config = dict(
    n_layer=13,
    d_model=128,
    n_experts=40,
    experts_per_token=2,
    d_expert=128,
    d_shared_expert=0,
    activation='squared_leaky_relu',
    moe_layers=[1, 2, 3, 4, 5, 6, 7, 8, 9, 10, 11, 12],
    n_empty_slots=20,
    router_score='sigmoid',
    normalize_top_k=True,
    routed_scale=1.5,
    balance_loss=0.00517,
    balance_bias=False,
    router_cosine_scale=14.0,
    init_std_router=0.0259,
    lr_router=0.00123,
    vocab_size=6997,
    norm='rmsnorm',
    norm_eps=1e-06,
    tie_embeddings='early',
    optimizer='adamw',
    lr=0.00344,
    beta1=0.9,
    beta2=0.99,
    batch_tokens=[32768, 65536, 131072, 262144],
    seq_len=1024,
    train_tokens=294500000,
    steps=2990,
    dataset='wikipedia_en',
)
Below are experts of layer 6 (counted from 0) of a mixture-of-experts language model. Rows are named up (a neuron's input weights, with its number) and show model dimensions 0-127. Each number is 128 + 24 x the weight over its row's rms, rounded and kept within 0 to 255. Numbers have three digits each.
Before each expert's rows: "mostly gets" lists some tokens that are sent to it at least half of the time. This comes from a sample of Wikipedia text that the model never trained on.

# expert 31
mostly gets: " time", " due", " later", " building", " training", " order"
up0:096140148147122131108158132088134134122124103126137091140178148119162160151094117152078154162143140150107148114181080116112146137157157105135172159088118081111088124150109097113116128122142143148112113143126111171127183102084098151124119114145118135114144113142148135175094160108109122161095119120156109155156136109134102163134126119140134091179131134136101130136089120132156133102120
up1:131105127124116137142124127114124099121129122165147106147130171175122150123137141123102104174130104136125115113129065154149163099168124177169153095157130133125104114097104108149189108125143118125109149142144102146139119087109165104115149101115097134102141135124135130165135096119134179133112094128137111098176080171168110102134130134154147139127163115112116125078087146110100142136156
up2:108131087073123135094114122122129116160125152111134177124115128135094155122112145141136120142109119090120136119106103147121110125098135133145149170128137113110172115104169134148167152131081169147114134120187133144138142124108146138130142133114111116118123152137114148120139151132086133140119127126113127069111105119083111127091121188114153110136142110142058178109118119066106106173088
up3:136171136129099131125140153106123157122106150095118109133132130141112139144150127116104103143143152125134126178111099098113127106107099124127149132160134170186137136129139174131120104087095162114092122108102150140088097161166114136099125106129178149138129073125124140099131131117131082184130121097137163133149150092106118104065093156137057130138106151132113128116110111131129121100145
up4:178138102151137122158156150109107151173127153144137104145056094145139144116100104132090122150133158133105136125129151124093118154113141090118153161116135159137096122137106150173128143148172116117131125115174138105118127120102144134138135100109114171105090090118093134128137155159128158142105163132117092108121159117079122077122179134128112176135119162129159141127133116179130136147144
up5:170102148183108147135123165134126099158129173101159165116120087144095122131130097124141087147121110106132068136131098103127157170100132136125141148148131065119158116139108155141133081114111124110155105092122151133162134104107112107152136166120118134114137105151137164142099097112096143141120102138122175089127135120159142113100171174108120121150164132170146134130114126144121126108090
up6:158128153104096162175130129141153105156098130126110138147156122128109147122131107140156091164080153137109131129114127152121158119094073117136193129171142115140174147115085086140107104113101133138132137074116162116153116093116122147145122143089126132146164107105132104122154107132103090170132105112067132110159134143118132087116149108142093152135121110131138117137133150079152112151125
up7:144179152138117135164083167124128116142125141135134095095106110144114126120128167144110128140188103120137130079157115186122152084177104163168148143156149150177120131089129115147153135160157164153108112140137135129105139110132089106119131158131110139136105148139111096159104125102153155129121143146092110134136117122138140168142096118125120129100109132089134149091124147093100081142165
up8:150136116126098157162166091178140148170113159155113153118109162136145150126069096146104105123148134157114149125131122116145104143162123131139134141116149078099106101105200113136129096133161148106137094105126116102118143128090096144150141119139087127127150119132088147112148104120111136171096172152145146139136145135089113125126137132125129114116139141131159129191135120170132166178139
up9:113107106156092119160094125129146106124104123113145162159123114134163125132109133165065131156095135105145139127184119104100132146086156121138118139110137096139131133112159180128117102156133117124132133138134105111098102127143139117143152145150129135144109148132140177076064121115081126131125136142148160152100144131135118156163110116088184103122179128180146100094153132153097136137115
up10:099109105142109105125141129146143111144168120119114143119133085133135095193151111123149124106151104154098131120149140133170096170154175174089120137159135145116093140098150152134149150140123151148128108142120108139164119092097099113159165133152111150111095103143089143199117116136096139115137142127143169087133142075145152118164166171118123127119134126135105145114146084129112148126145
up11:140140128107115166134136106158137104121125126168140102166133093127169127072088128143080120118118172156101131142143110125090145102111099089143134123159106133174152156137153132144116105122131138132142107097145119151113106154150099135085141142153126092100122154146145155131086079139095134134070096112106111117162159116112137109134132128090151163158162120170121124121082150117088135149143
up12:092143123112137152090134093148151153114131158122106115175144104138182144151156132144094118084153115152124130173135122129153050128121128142128117150042089114172133115154150121135153081153140092126130118089141164123130134106127112131122133145107157140115143151110100140153100154125124153150106102151149128105141146087129141106171116134141119145145138141180136152092113137109124122119151
up13:083055138110141120141116151161115136100114147140157113105118117142122135170107111166132128175128101122142092101124085180152150123151162157138127160110134109089146103110134134134158122142135087121083151153137119139101203125128138135143174105100141129133114135108099129150146152081139134118117144124127084158123127120126137092144125125181179127114133148110122092100160140129122124158136
up14:111155104154063130186176117150127115112116117101109119111131155127142135134130108094170138096107145143114139112136105114109109134091091154138125141147177136121124107136186133154128115106123211151127083103126126106138120139116145161112123100159152127159175126134134116168086098165139117143137113133145141120147141110141111151127115123136058082134095108157118122132113147126125146132154
up15:107165106104127137123121107137135159151101126167126124098093111132114068125131141133131115128114090105103193164148135102149132129154132192137171101093141132117132155130095085105104118160141116120084160161123145158195133162089097131088130164156132095114109083131131110148113095124111152126146129142131189133108150139155143132122127134120098127146165146142137123112137102117128116129132
up16:115089119116123140103144112152144145128114166197125094120058103151137112161111125119141109105157141166112162111123107103162119139138153147123121129098143121098138115114125133138153148143088129133082099089134130113117134110108105123157130084110136117092168102097076111160125106133115118124130125112096129176150159113068136164138135128136111139143129129115097141140103091143112161197134
up17:157130093096120138122139102122139104140100148086169092121143160137153098108161106107121133096077088113168140146115131153137142117140110163143174100080162128135106131150134098114148114149108101104119120102100107184149164128199092135152139103103145141148134119121170092140157102120157138114132128134124154130111142150124117162132134147140146133114142180085157116150147117110147137167136
up18:156124151121139130114131151117113153153116160120122081129098127160129139116114143159154107082148096112149155116163114108083087119142182101094097127118111123159162136120133151145106159122149123127127144134102162152095114116175121107107146165115098164147097147111145149120149165113130124163143120124128128113155191138109145122127105178146140148132145074137122171184082114132122134101157
up19:102117150154120164112119132093131161137169122164165123094136080133135126151111127164123095104121150174094183169137123096110105162109151162131116118127134114135118104155122111139121059127117109111138141113162143122141099157167109139156142095088111133131136110127118163139100167140105146156112120119140122077094123061132125149144108136134128106151133128119133108109111154089177168124122
up20:082126149115112162109134135159153142180131148134123134132120150122112168114130144150110111167149167122115134095112114135087149146099128196129155139103093118143134125118083113154121120099124105054105133173081105126136134162134151107130113139152130118150111188084129075130120144097112107152141138122151116078111153121099096128156099135117098120145164120135128123169115114110138130124109
up21:109127162165110128159080156121131130128136100091094158144104151147101114111083098143148098133095161119151119086147112134110097138080117151106197111129168119165110093124119113091156097164164113149110130103129172140138154142130100118108115112120157132101152124111147115099107140120103136135120170128112117098095119103112110120142150109096156160115103169117145117116169136109152105116165
up22:104099160133148118169088141157113129119103121147145119095128150151144146118154128156145112104116143186153156145168096126168157147126142159137140093124147127100117130134118095121117101158190137096138143130146132132112135130121152122126153144117116142164122125118136171216096133140148201108118113166134114110155088166152122119147114095163108127173138125137129130153136145128143148109094
up23:118185164132128096092082150141112144134119150097155102143108136139129140130167147164135117106097103148177124149110129129133123119148104090129164189131083125164153111126137131120091116138154125128155138102111102146094151069146119119088129132115123139115155140158149092137131156082149155140111134146109135122162189155103136127161152184138133108108103107141117135169134147115137113144105
up24:103116126104134122116144110106158124124095156172144095138179158151128135123128119148119098129120133134100116152116127169139079092146155149121119116116101094117146172061141156105136111166118131114155157083134106115168081102133132144134138150142099123089086103162132141133161138115127163100130109152135113135134143135131114171139084160089150140106141142067120176140122120146143168121142
up25:114148150105172116113117155159142149132138105157147132145176116135155138136107133142136110131125115114139172143136117082112103168107122177179165110133121082128159084115109101096131107095134099118143133104144105092109147150110179161142113088140115137100138127122103114179146138095155113160157096140151110148130147126113170067146119146083130138122133154121104100110157143127148090125113
up26:132151135100092112136131152134148172160112144118113137090157130109121133122148087101116123149120114088078099158134075139103134100099153140132137160121108101111147164154194081118128119139161146092134141155105185102189133115102147119128145155117112124124126099102144091112125097132154161114133125144140124107110133159147151101117120129108115090176133130124114101156136118121091148107077
up27:132121097116101119156122099168142068111141109109133133111119131135134121126141119099080105090135126131178117127159089129140140136103141123142126132124118155109110078119149145169108108097161145141087109126128107123168122116072108122098123133145078144209099109129122083168118110159127117152120129146113120108087120162135115154143135118141125121123117117085191101086130133148107157130129
up28:146117107152160146132111167122135167146112149134165150157069122147135079146152139154095088138099172125154171148096109132111154166151142139129139142145129110187152141115174154121088090139156092137109172110087160139132138130093148167093140077140131132142192120109136114144129144102108120136119125142141129129150112117131157137149165163119146113135133103122114132118126165148136133108113
up29:131135125114119104114072136129127136113143109131116115120108130107177112143104156128126124095114145138157139108140134147161126184113118152164119117137137087112145158120108118078100154116148165124131179102132125090162113085161164156129137057093141153155143138093156166171142144110109138138152133090152104105126145132136154104130123110131146174143115119111146112082135091134147083096151
up30:135131120146148164106180134115164158098102111130089123139183093124082153122144093126113114131152147173095181121147106126130122140081106098103148158076111134125111133129152118107132151140157129103127136150112128123122161108109110132102130151137152116090126132154084117133070178104103141143158125138184148103134127115150117156135127173144124148167143148154126143119138155081131098133138
up31:106104132134117134103134131149132099130130138129133142135076131112141145136109146123128133142184129123145134136120163098122141145159186112119120104099130097120143134111156164122155119133157109156169151120072107137095140108064092125117135128128122136109077144154155122105129144120118126085113158165161113150140139178118158150135179101156153137100151088137096095174149110143099130145070
up32:102112112127106103136132121091130173120119110156140083189135133106176150127128103133118112114135147097069149138129109080145128157114101123114139166175139129102079121130152163086136160125132113143116080121107097114119145109139157160168117090132143132106162132147153148142142156089120104128144136111130122132178136066152137111156101154089140132130149098103132125116118129111090141143157
up33:180130178135125126114088134095136119146147155151105097140133142179128151132157127112137138090132129121152129129153119154154155128137188136099156185139128119123153197103126134119127145081127164120146161135165146147149173124161125150115144130152127125133126156129106151151125145104122140123167101135050100125117110119128160125142176107145125151146127113139098148125143088116115090120163

# expert 0
mostly gets: " which", " where", " when", " because", " did", " what"
up0:112168107112144123185116136089126152118136128158192103142127090132126086135082129093111089136130104091126154121127142147123126167153144133118111146114154124158109126120147141118151147137086058124104154140145117126140133132145104134094146164125120185151119100115115165152113132114135134147132123116103102139063149129150127055130147117148168110185139130152141128133111109147132125147121
up1:129112112169136158088150092087142112107121095136162095147132123116115119156111148135143118123114142137088139128143149130150097160142122149069156129144134101110120156133130148115104085155123114146140110123153134126132129158116115125111177109109134135116110139098078184109122100090125094168135117123132103146089124081154195154082123140096134150114098139154159106101118156163150139172135
up2:110150114157144124138115144131163152121156140098111135119160134162102113076137114142117119134114161108122169082129106121147142119127118122106131107152121160146121134137149115117179074100133114087127113182125125163161144184107155129081088136124084131132135118109080119095128132141122109095100125131077140101100134170100144101147072147101075123099162125121132114139153132132148149113121
up3:133164122135127136123153137137139138133100112128175078143106136140117106131156135138184123103112079159137097159148104152118104131115102133148158137120170136127184128112155082112153103131145131156157115135185136124132180144116121144140125117123115130129115120123168100135089180116109170191105116143094193151132121128156129122089120163122108143131161101106112146146117112116128116166153
up4:106108126121101108151142130132116153148142093200113135087163176125122127115114144122111117133091094111122157125160124120111116103118124104134156147064137142119124122108108126141126121109127115135132103121140159130144153133156158179103128147139156143157160159108078179103064118138135148098120103110143169104115075079120151139124108130136133120164092094150107138149149166152143146103119
up5:105119097124142149088162120114111114125157109117120094141117137129141134121152153138150108130181102146079175107114130127100127102127126112113145094092059124109094140127139142121125106111137119129110126126096140162082104140145106111129161128136077128075116083113088122130121137092120112105168135137152120162158189137085139127151124149126170144135171139121150129149095098141084130118092
up6:155143146115105135166100146107097175148159119159142123141118151130114086118139103133116131084122118144131164154104130116140113160157111128120121185119119160089111118128090137089114099106142132127109152123094126145158151118129130151108117152106166129156124084118167100172113136126094120131113114120090117173115108090184143138140117104125157201152119102129124159117140124096108135189123
up7:117160103091135146134121122130152119137096170137127112098150118163098142100118183082102111130144126116119109123127119152152117089115149172134110154133077161124160109141122144165125145140123111072126139079144128114096122145155138146155096123121109105103113154124154166141088046140120164096144140139129124094113103153139134092121142145139151109131154151151094110146133157086168130130109
up8:166085150120111142168083145137087111174129127158100111105127161195134153066120122123144136125177119160095140181115096126085105115110139148124132146112118146134137117124123117122104091133144153095104119120161127132123130145080127157139158168111120153146113112082148161094125119149120099125149149151125146122142110123106103140121134134148165153092181160168144143126131102135141117107130
up9:139104133137153137138127138129129130119118143162156167167172131151152120131185136131133144096135131124096129149133107124134135136092135138085135172181111108096130107139091136115121163128122137132165125133145126096092167091111095163154185163132155139089134116125144123150102107163119138106164106124120148131145156119137104082108076162173180102166115171148155124146130111130138150114108
up10:096112086103125139103160128124142103114135164097130151146136168148135121127118092119126116128133185137140169137141147124138162097085145103114141104132125124154087144140112183153125158079136104126113114144144140094140129132114111160132168112125151133132129115110160149117134116139127142210099128103118110128136131102151106071178143121128132147147148154085127143087123108145080132064128
up11:163110124109170137129122166163132143142133146132142094152058109139104084156152140143130130129108122142143147082126119125141184096139161097163135111154087128069148171125131096117115147108121116141100163119106158154118150121165155136107165144117132124136094151145169125116110115127077092115149131120093133153128131145066140130098120137104156126127102173108122130153166140121124134154127
up12:139148151113128156116104110081151126151086117120115086147145205111124140103118136132147106150136151170142107114118165149103113151142148114147123120116092161136119159131126089159096091119113124078146139129137126148117169162133093154100123169106067110137171103123155105134114157133117145148140148126180111110124136125133154125111130104103130128147171173168100124146095144156136147099134
up13:111157144155086138120090155134181123146144119159125152124162142130147144165129097176113109156129134165149085101073152170147108130140093165134105106148151114129163138120141129098126134098165125148123088149155140125129113117135129099148181161115133098082099138104120140120134143073110131154079140109116150064118133133120117103115151133166146142101097125133121126113126127130095109132163
up14:146153107099166135121113141104138127128108150099145106137141133146114095132134101101148096126152129173142154124090122106095118156124102131126115171106181136138113145112159105124082151119162127117157159107133150133177167096139119135115149082116097104119076126150153134151147147145169107151160108146175113151105149135118103155111117117137101106148103160155170168094141145147163130148175
up15:093117128113138117093113130108126178145110137177119129129107151104149152104120178216076110131165133121161148157165126111098049104114114112146135131130130127091144133110127135148123098112150128112087124131156115156117132128134108151160096138107154106108120134100094117139106113108124159091149143097123180101133101106156120116135093149146129099111123138117148122116128138161121158114163
up16:116113163125182118091167121110140122125121127139112162140128106131128123134087114094106121110120115092147136123135151137131186141073145136113125119123128125178105133111117102155131159138137130111103144134135140128066118113100159107113152137129121130114134110095145194125176121153085106147130106123107115114149104135060146111104138122125135131140082134117120109134109133047120154160183
up17:088143122081157109146148129120129132096140125066133153131109117147133143140109076125138101150148075118156161117134118124115144143085149134085085133095127107123132120126106126137136110093100100145133158130120157115131106141106115087124153143104135119108117132113102169087128171119153113128170144128134154122144126128126108088160162132144093128114090136131088128068104111138194099178115
up18:113135108116127136113137139095131078110113105112110126150157128111165122132140098122135124122122165151128151151128140141153147119087128132132161153138136119132169092124107156106111125124103103139112113122130117139152108122091127150126146065140103118137179128149107106094159160115131127116142141121119141157190122149147118124161170152114142133117077167116167070062088096152101097070128
up19:117139095138122117107091143111108129143106125154120192129139160143130147112095137147108105107168176123153143129139096118158136138150131102109147120120126069148125122122133140140172102136152145128141104190120151111096148175105115142164092151122126109122168147169100166138121151142125074093155131120103169144122104181148128104105102080137114116147133162122120143128121161094099097127128
up20:161090133133133132134129113164074120134125129129134139163178127124158117115137111143101138127146094129121116135103101116142111112119133135083126161170094141102144121095120137116133089161135106152191076129153109114116101130083157112111109130121101126108096096133140159067120096161134170112131127079134152161094111070110151114124094106126106130107123150075106117099138108137138120143108
up21:112141123143115156143161122126136089104096149170141147129187121108133129126143111195109115134130150119123120121139134125115128164138134080125106139083103106089105122111105144103116136149100145109148083155120086069128110152115143125164118133126108140099140154135198143066161117148129167118156128146149149164159133138129127120110092102134089094120120132095099096138119129137134133108086
up22:136101109147111131111118109093133138150127140136138171168128127102125098104157127163133134164142087144122140143129130114130110135127118155174157116102120148110098127137118127126124108123162085108174105159114146165099120104162075144125125156118131133146174124138149132175123138064101138133118148146140174097142077101137132127145073149111146076155141132092093100134101119077103132127098
up23:144127122111135107171136156093147115113147130094138135140122116150131172118088113099119093140127095083165109124089142152133135117142122127154159127126148129143100129143138112112118111095136116124099135148150134091089113114085107171112139122132139147101140154128160136118130153184112097119116137105112183084149121105124121098146136125156122133188111088157139118081153150116162078151059
up24:134144128158093138098161124118128136122153148129121188108090115162159099154170107136095128076123138087095145159126088110154144133224159115148123150098117171088093112121129134144106103142132116138119122136112095076113099097111074167120089100122141132143114131147122156143115164126084152104111144102131138130133136120132124134121105141112161137109151120134120140152133133105126146131121
up25:126189139165087172127125114101097142132070154177137152133119105142171143136150140103090114087104097137108141117156123135139143123104094123149148132130117174151126134119093115136105108153137087141127085131100109134133102158097106090101097117093110127116120093177122109122136137153113138111139130109140145160174136153116107115110112117111169144167106121131108132111151119175146125177151
up26:153106117151162124135140133102137141118094154154083122146184139130156149133083122140143107122132132121158128143141144137133113124102122109117097179111099097106123116139187133111146152071103141116105135116162106130114117151106098132116158134126112167146157136174110156130136159091159144126101144161138123094142141083090105170137133143171179126131107111152169149127108089100158092135109
up27:139100115130126138149091143073126121151093128171130150146167142101109162122122146100137099133174109164118121142111101086110122102094105159129124127173090175116129129134100131153139116136102102137109121163091112099085179119107090107137144124132122132132118132150155131139142154072135118117144132092128138096140109119127148087117148156108136114127129123102122176118073140115086090074141
up28:147174124113145103143210130085124115141156146145120160145121122157121148129140114186107123115132137127158111107183119155105140118143182101100126128087138128144152149149139116100121126120103102143086151119175141161118154150156112122080169145145149153148131141117175142108103163133144114115119114127138151114097149119157141159168151110147121072109125118106136118105145104120101097153138
up29:140125130163089155106164124147130136115085136141164157178153136114120134137149154104136101113111151122119133106131133122148152136074153143145136145103144078095157083127163144140124145114108094122110077115115105090132104147127129145111148150160152124129147112156147118102145087175142158170063141106107134095146138151157117083115154164132128129131157164144161098138131099144106153098121
up30:181150129080134117120087134134116139131147107123137118136117170156157145106154158108149108140118085089180165110125087074100122119090144125104118121107144113119125115101108119149129148085085181102133156152151128121136136155075108170087115165106136128101134117126125177125137126164158154138123112147143154105127129110134114127113121117125104147127162167124096113100160108116149128174154
up31:104115142089115129154163141138100117136148147135113190120119126113128108124158097160106122125133133129117155161151163101113175093111096113149119138088115087145111092120089098109132129119127099132148137131135142069081130123068132111113147135093164134156147121099149097110128125147125130104060116107123109139127160126157129122115122151111104150196108121127144103138116117128112168101076
up32:128160121109123126127144145124134107156141110119130131166111174119131094178133119133174136099071107108124158160148082144127121123145097107113143122198176134151154132133124119087150094178129115103133132106155119077151149140133122147115094089165125127113088130140142131168078143112135145148142154130158146111133136146123100129110143134129152118155170115134139133081097137179144117106158
up33:181179142153161134122145148089108112132131152127133101139140144157186105125129126086151120143093144099120139101130106150133159119187131104146151112074086123120111161129110117110194141132138151131135171120148142127143140149105143129101120115105144141157139120103092105149123133145119174123177120132104111153126193130114123145102145124098150134170124095117101153126125113122125147182113

# expert 32
mostly gets: " San", "ita", "ala", "za", "va", "ura"
up0:109111162127135125148087116150123115139148148154140134141178092137132094181102105145164080113150139137109150129099159141107131149129152178138107134160158099184112106125160128107133118104108131068110128102133141136143139145153118145123123128130123134143149152157099175118134140133154098094141163148099154149110120146130161120110135135114117175108126144091125140161159117077078095157084
up1:134131125121094133090126139119158091129094113114130136137121140131155165140171124118154129095112177135100117127105090073135123125074160149136179164110167102113103109126172139192121079145115146130140115127137098112141113108099107132148151093121122123144124119127122109181148103102129111077148147128147103124120137097144161123117130167130128137104134159174113147107141144178145150109167
up2:127116172162112135110135143152119148094089135137102189138100122143147083106102088145077106114157106093155102147150110156145152140130092126088131157147130091167146106126125080122161116130130109160121099104156150141152135143089091141119133117143125152098118137136128103154120142140141133067104165137175125085111110132110116101138147097120125140124133150117075119104121110130130146172157
up3:126123160134135161164134157099128132142100142143123107122155122125132138090130128163184092167135137097097124090129138127092151094157152085156150139129103132137068117130141096154146123165131091060114130118146139129107131125158125161176118151129123113136118148180103169144130167131144116106098121100109117090133110129095179088120131121108140162135131155123086160157126117100133104133134
up4:121150099098113159099160116104155146145132137160130102082119129138121146121138130086139102129112116105106133151134122088124138114119111126144079143145138139144121107088060129158160103134116106103154094155124140142122118126164109121143077127153130118085132102144120103152175122152084122067132142109114170164140140105102155097137127131149169127158113191096131131129086123137090116155122
up5:166133117110159121101090167113118099138132110136146129127131133159123180137096115139126102095135161107165155108127125081108084101142113120135115154127113125160109115092119138127137123119081120126159088113114119109154177119137152153158118144129110122161142107145092151173128134114090146120096135118109118125134139097089092124113145141183080160134142194087109116146081116110157112113152
up6:099127119091101120109139163121114091146107135123147130168135082126137111128129132095101135110125121108067088119156149162131107141120151118120156141109096092113145126141140176146152157122161109126158108083117141174119150122181158136120112128123147134173116123176128121125092112121160122084088152123135146137120151099120146127149134074141124175139078146109142107124149085096109124092096
up7:123121163182126115136119197096160136108135127159108110191142118129123154122116119104106083082118129116146135135148125092106143121089147126149142182127091122128086141115134111166108104085119149074142151146138111139136141120151157147121164113115133114193141145140141164125113088141119096112101140107083124079125137141117135137146126120143129111143113138110172139146147163110094146139104
up8:127140105148104121118178185082085121132128135142088154124115100129130136125131134116169133177160083154083131123143111187112161116138121115119149100163098162113122177146124069125124131065143136135126127144120173169122135142084164149117155134144113144091131184118141111119109152104113122102152118099120142128156133134168155154115134118108136147137105130139119145125164102138131142129130
up9:076130138142118170137161156140122110120114123142097113171108112104141157137101121169108101102098127140149079137126119126107131166138143144137122115134113129114099158139136132097108177077100118115112137079136132109146099105124108160112199105143158095100126097135134125130109153162133117147122132144073149120157122123140123107158177109121137172141157113127097119077080111091114132112103
up10:119110101165115139074069133140138107125079135090165126118140093130135133149146114108087121181159154127122149126156111121131171116102110134180133144126141112165084128155091132115152161110131124139121140126159094170150144136120081155140166159108146140125129097140111146110124149107117150150125187152110122160134145108142138125091132134147143118139108141129091091133152091101174094116135
up11:106186120133124137113118114115138115111113116149141148136118174117143112189176122111124143092136144130162098122099131121130114165118102105119133168110136106113132162125136125092137160156139119157138164113069087142101155088115182148121189110072089180148110128155138125120127130142116104117129157130119129136110170114106116107137121143176131155122110133097133074128133119132138161111153
up12:096150081054132150092099148114121135173135132138157186124123126158103117152150149149131111145158183107108107117138116111132100113089087113138154118102141114095172143162130105102113129149090108138102148103109139153164111148127106074135108156127118127111146124146121145178113161141105105119172126110127122120128147158120104146101130166130138150154139126126149112112095140097137173113103
up13:109136106136137145116131173118138059131134106103115124131113138156127183104094158160100129147107146138129141079162097122116132168140150110122124159126137131148116141100106141109126085122124114092131122131133132130143132160163151182138138100082100114141174153172147128147148137117134111161144152142130098088080140122074148119142127155138118147109177120140133127146203153113133136095124
up14:148159121138102175175140146112122123124070125155114116145123135149120117100139159130121097142122140140095151163101122132136137123090122123103119151160134136118143121122133144111152183162135138142132121151203109142105149119129130152081132125165159124094104141085104130126132130161059127111108155119155127083103144103141083108060145119125162099132098114141141129099137169135155131135115
up15:096115167136145137113144138161097117143143128163165141097095119084126141078125124128159120108185072106116163128131133167088165085147119118132128141124137147124110162130164097131117131096167126111124122116086096127162098149148130194143099135140124114140164153134145129112084130160098161117127119116122170119165104121108105138135146110126146143171102101102111115130155148164114118130099
up16:127154112140124098151116128070159146170129136082144148099131099155152101153117103100121125134133141104150112109122155098152076127096125166075156162147143131137075146098173146140105107152162114136116105155172119115170139135109141112087135119087127102161141095147129152111154091121102130119157136133124147148116158148154158131111132184139098142115098123118126113093103102108113123117101
up17:163123117144120161144141149121112086103120098153112085128151108126182133138129095129130120097084079153143121152156150149152133116130138129147119158092153138111099173081139156106092117089131148120136143129098127093148124117144178177129139089121105094138085116100123132108140083112150139133093135153138116110148112121110145094110100103126092126089138156133132149078113094099140147131171
up18:140121129160159144132169138092166160135108114145138110140148164133132111147140147114100140148176133133082149137101087133102185104100130106127101146086122111096108152107165107127130113126108087150133120122121063186148147105099157121148142098131130123098104153083116160090089144112172148144134112122134135134102135122104160122155126089137127157137117115096148140142171122170135113105121
up19:146075127153123154141155160158171070136138129130131118118151092119149098125180085126100108089098119088086145151136130118080150154127154106134096129104099137150121120108131132127138111160147106099142138180172103117128164091145126172135122146199114151137113157102144129083117139139091125105133175146133093106147129107153118138145131109125147115132114126114137135120132121132161105102108
up20:112142097138103129153128127108091119133136155153125161087163156157145114108115093102154086146100126124121179120131129128137092122100137117097130157142149122156145132107141154183191128153101126137133121103139144062117096144110148089126129132098067115176128121155128125145111117137115145130161101135098159104098133134135155120107136132183132095120155131083111162101133110122096096116155
up21:132107167150118105131145140172157070131125115098152139158137159122143113124159141132104146161123125142130124106112150138114175105119145098130107142120111145107147107077153099142115100142123105137108150149124089137160145169099124187138141102148092174153115137148122135116133117138110074111120112111084092109120170101116130091166080127148072152140131101124167082123113101140149123129131
up22:131139130168141130180130127134134128105104113094105140125138153121149150144151158120114121123120169192148170128122109146128141127134143099133143098099166106123089103132129102113147095112154137148125121136159120144176111142087140189100176082158116092080154103129043147146161106148143135126091111154157137121128149129184122115128146126102136143125146127142131146128144098151135147134126
up23:146145131176123133158096123178101127123116136129140109147118145105134105135116137159111134118141123134121139102134143110151143166131121120147093109126134083116112148125122085118070150118144163099099145101165113105158154148086170158117177074120126114095149103133102103187122107100133130125130161128115128133147176167149126104119124114123115170122114108137066147116152056131126113138123
up24:175082134101114127127156141140166096169141103148135111171122118127137127118144115132133146123123168141102163139124126156109188166133168102111134089120104138125142156060117112145111105125115117147097121130136147145169114147135135184143169111137110134143102111096146128109194118133132090109100113118095116148150115136075104152135091108109098115129127105104137083159132114119142114129168
up25:122151108146112135136118094100106128150116180126117159111151138145140136146143105095131113133125126129106079120167085144160122076104123095122144100096161144114089101102186149111132126116132143122145087131149089079119129136130115127118102107134155126133175146129139135162128120101078171097131077120152146108131134153117170177116065153123146103107130115142119122110154108122166119155117
up26:083151122092085138115111176093096122139149151172119118075092163119127114143143111119137139141123120132078160193094123120167137135165121131114095114188134141109151133119134161102107156107163156115122092158147184159127114103114128111137133119136142121115121129105113092104144112069083139136121124122102127148128109121139137130064141129123130119132099124120121113118152101155134138140092
up27:130124151101145142136131128103151131122170102154122118127157144123155139130118116129154087113130110091139153132148117117104107163142157094090100169139116101124140164129112118111145103153161102107105124116154142097106076087137131125122122167113141170108124129102181119127160109123158076147115039135153130143158145113105143156084128142153169146103128120078121166122112112130117122169134
up28:087145145144144120166149128142139154156115140071088110189145124130144107120155180136107143116103050175124162136158128118121123095162132129115116120096117121092124104103152133127142096112136131143149091107152127133145135131091180160157177100124111116125153143128141112128118128117151114142116106138143088101092109097107137118137108148114113148101108087124112147087161103134152103144099
up29:112163106139125121090131132098135116143134134110116150138133134124142153124117103077138147137121119136107112113079111106130115094130103130111125123115120119133140158120096096137104123114172111114140102189146161178126084080154127157141164099118149129116137162152157178166166112096161126073112141109159149107143152124117148125128164099145118205135105126115120126123104100176123163102125
up30:136109126130166100109130130053209125152176105124100112134123131133141132124140118098119118107151151129139140106097145139105106121108150092123130156090110105115166115115141130162140151099180093124113150142151121155115149070141132135147179145141111156131116127156122143126138134138176114159171092103122152133163108138115132120149110114134111151091105143113166170128105074117144141119121
up31:153125139102100115136143143055119159141118111162164126111079108140152140175127127092138083150152143096097143129145111168102141130146133107158162202148158156147058146154141134144121089144162154148116100118131167163123140164140094119119119128128112113133124143165124152134153140122134099124116127106117140130122132110119142156097108110133161130130108127106088114124142121067114137135158
up32:136084097127170114164154139114174131125162119147129186123162110141155106137133136104111091117138135162078144085149150141100149125129174130134124129093123149122095122094162125098178118123108103108126107145134148164152115108104160141129132092123130183124131098122147133119118151164097155149130100137165075122154115071168145145141133093122129161134151119123116136138096123127134094113162
up33:119075121140085139091125135129195144119177121166158102118101144147150131156135079123121111129093108140156102105136105126144112138143106096139134123136133138164147100106111170139099089097124144122126121109098056134154080103132127139138117109172142132124115138149132103120111114152141117152097136088069155135157101132076133141134098104156150109125162165129129132127142143143145137127156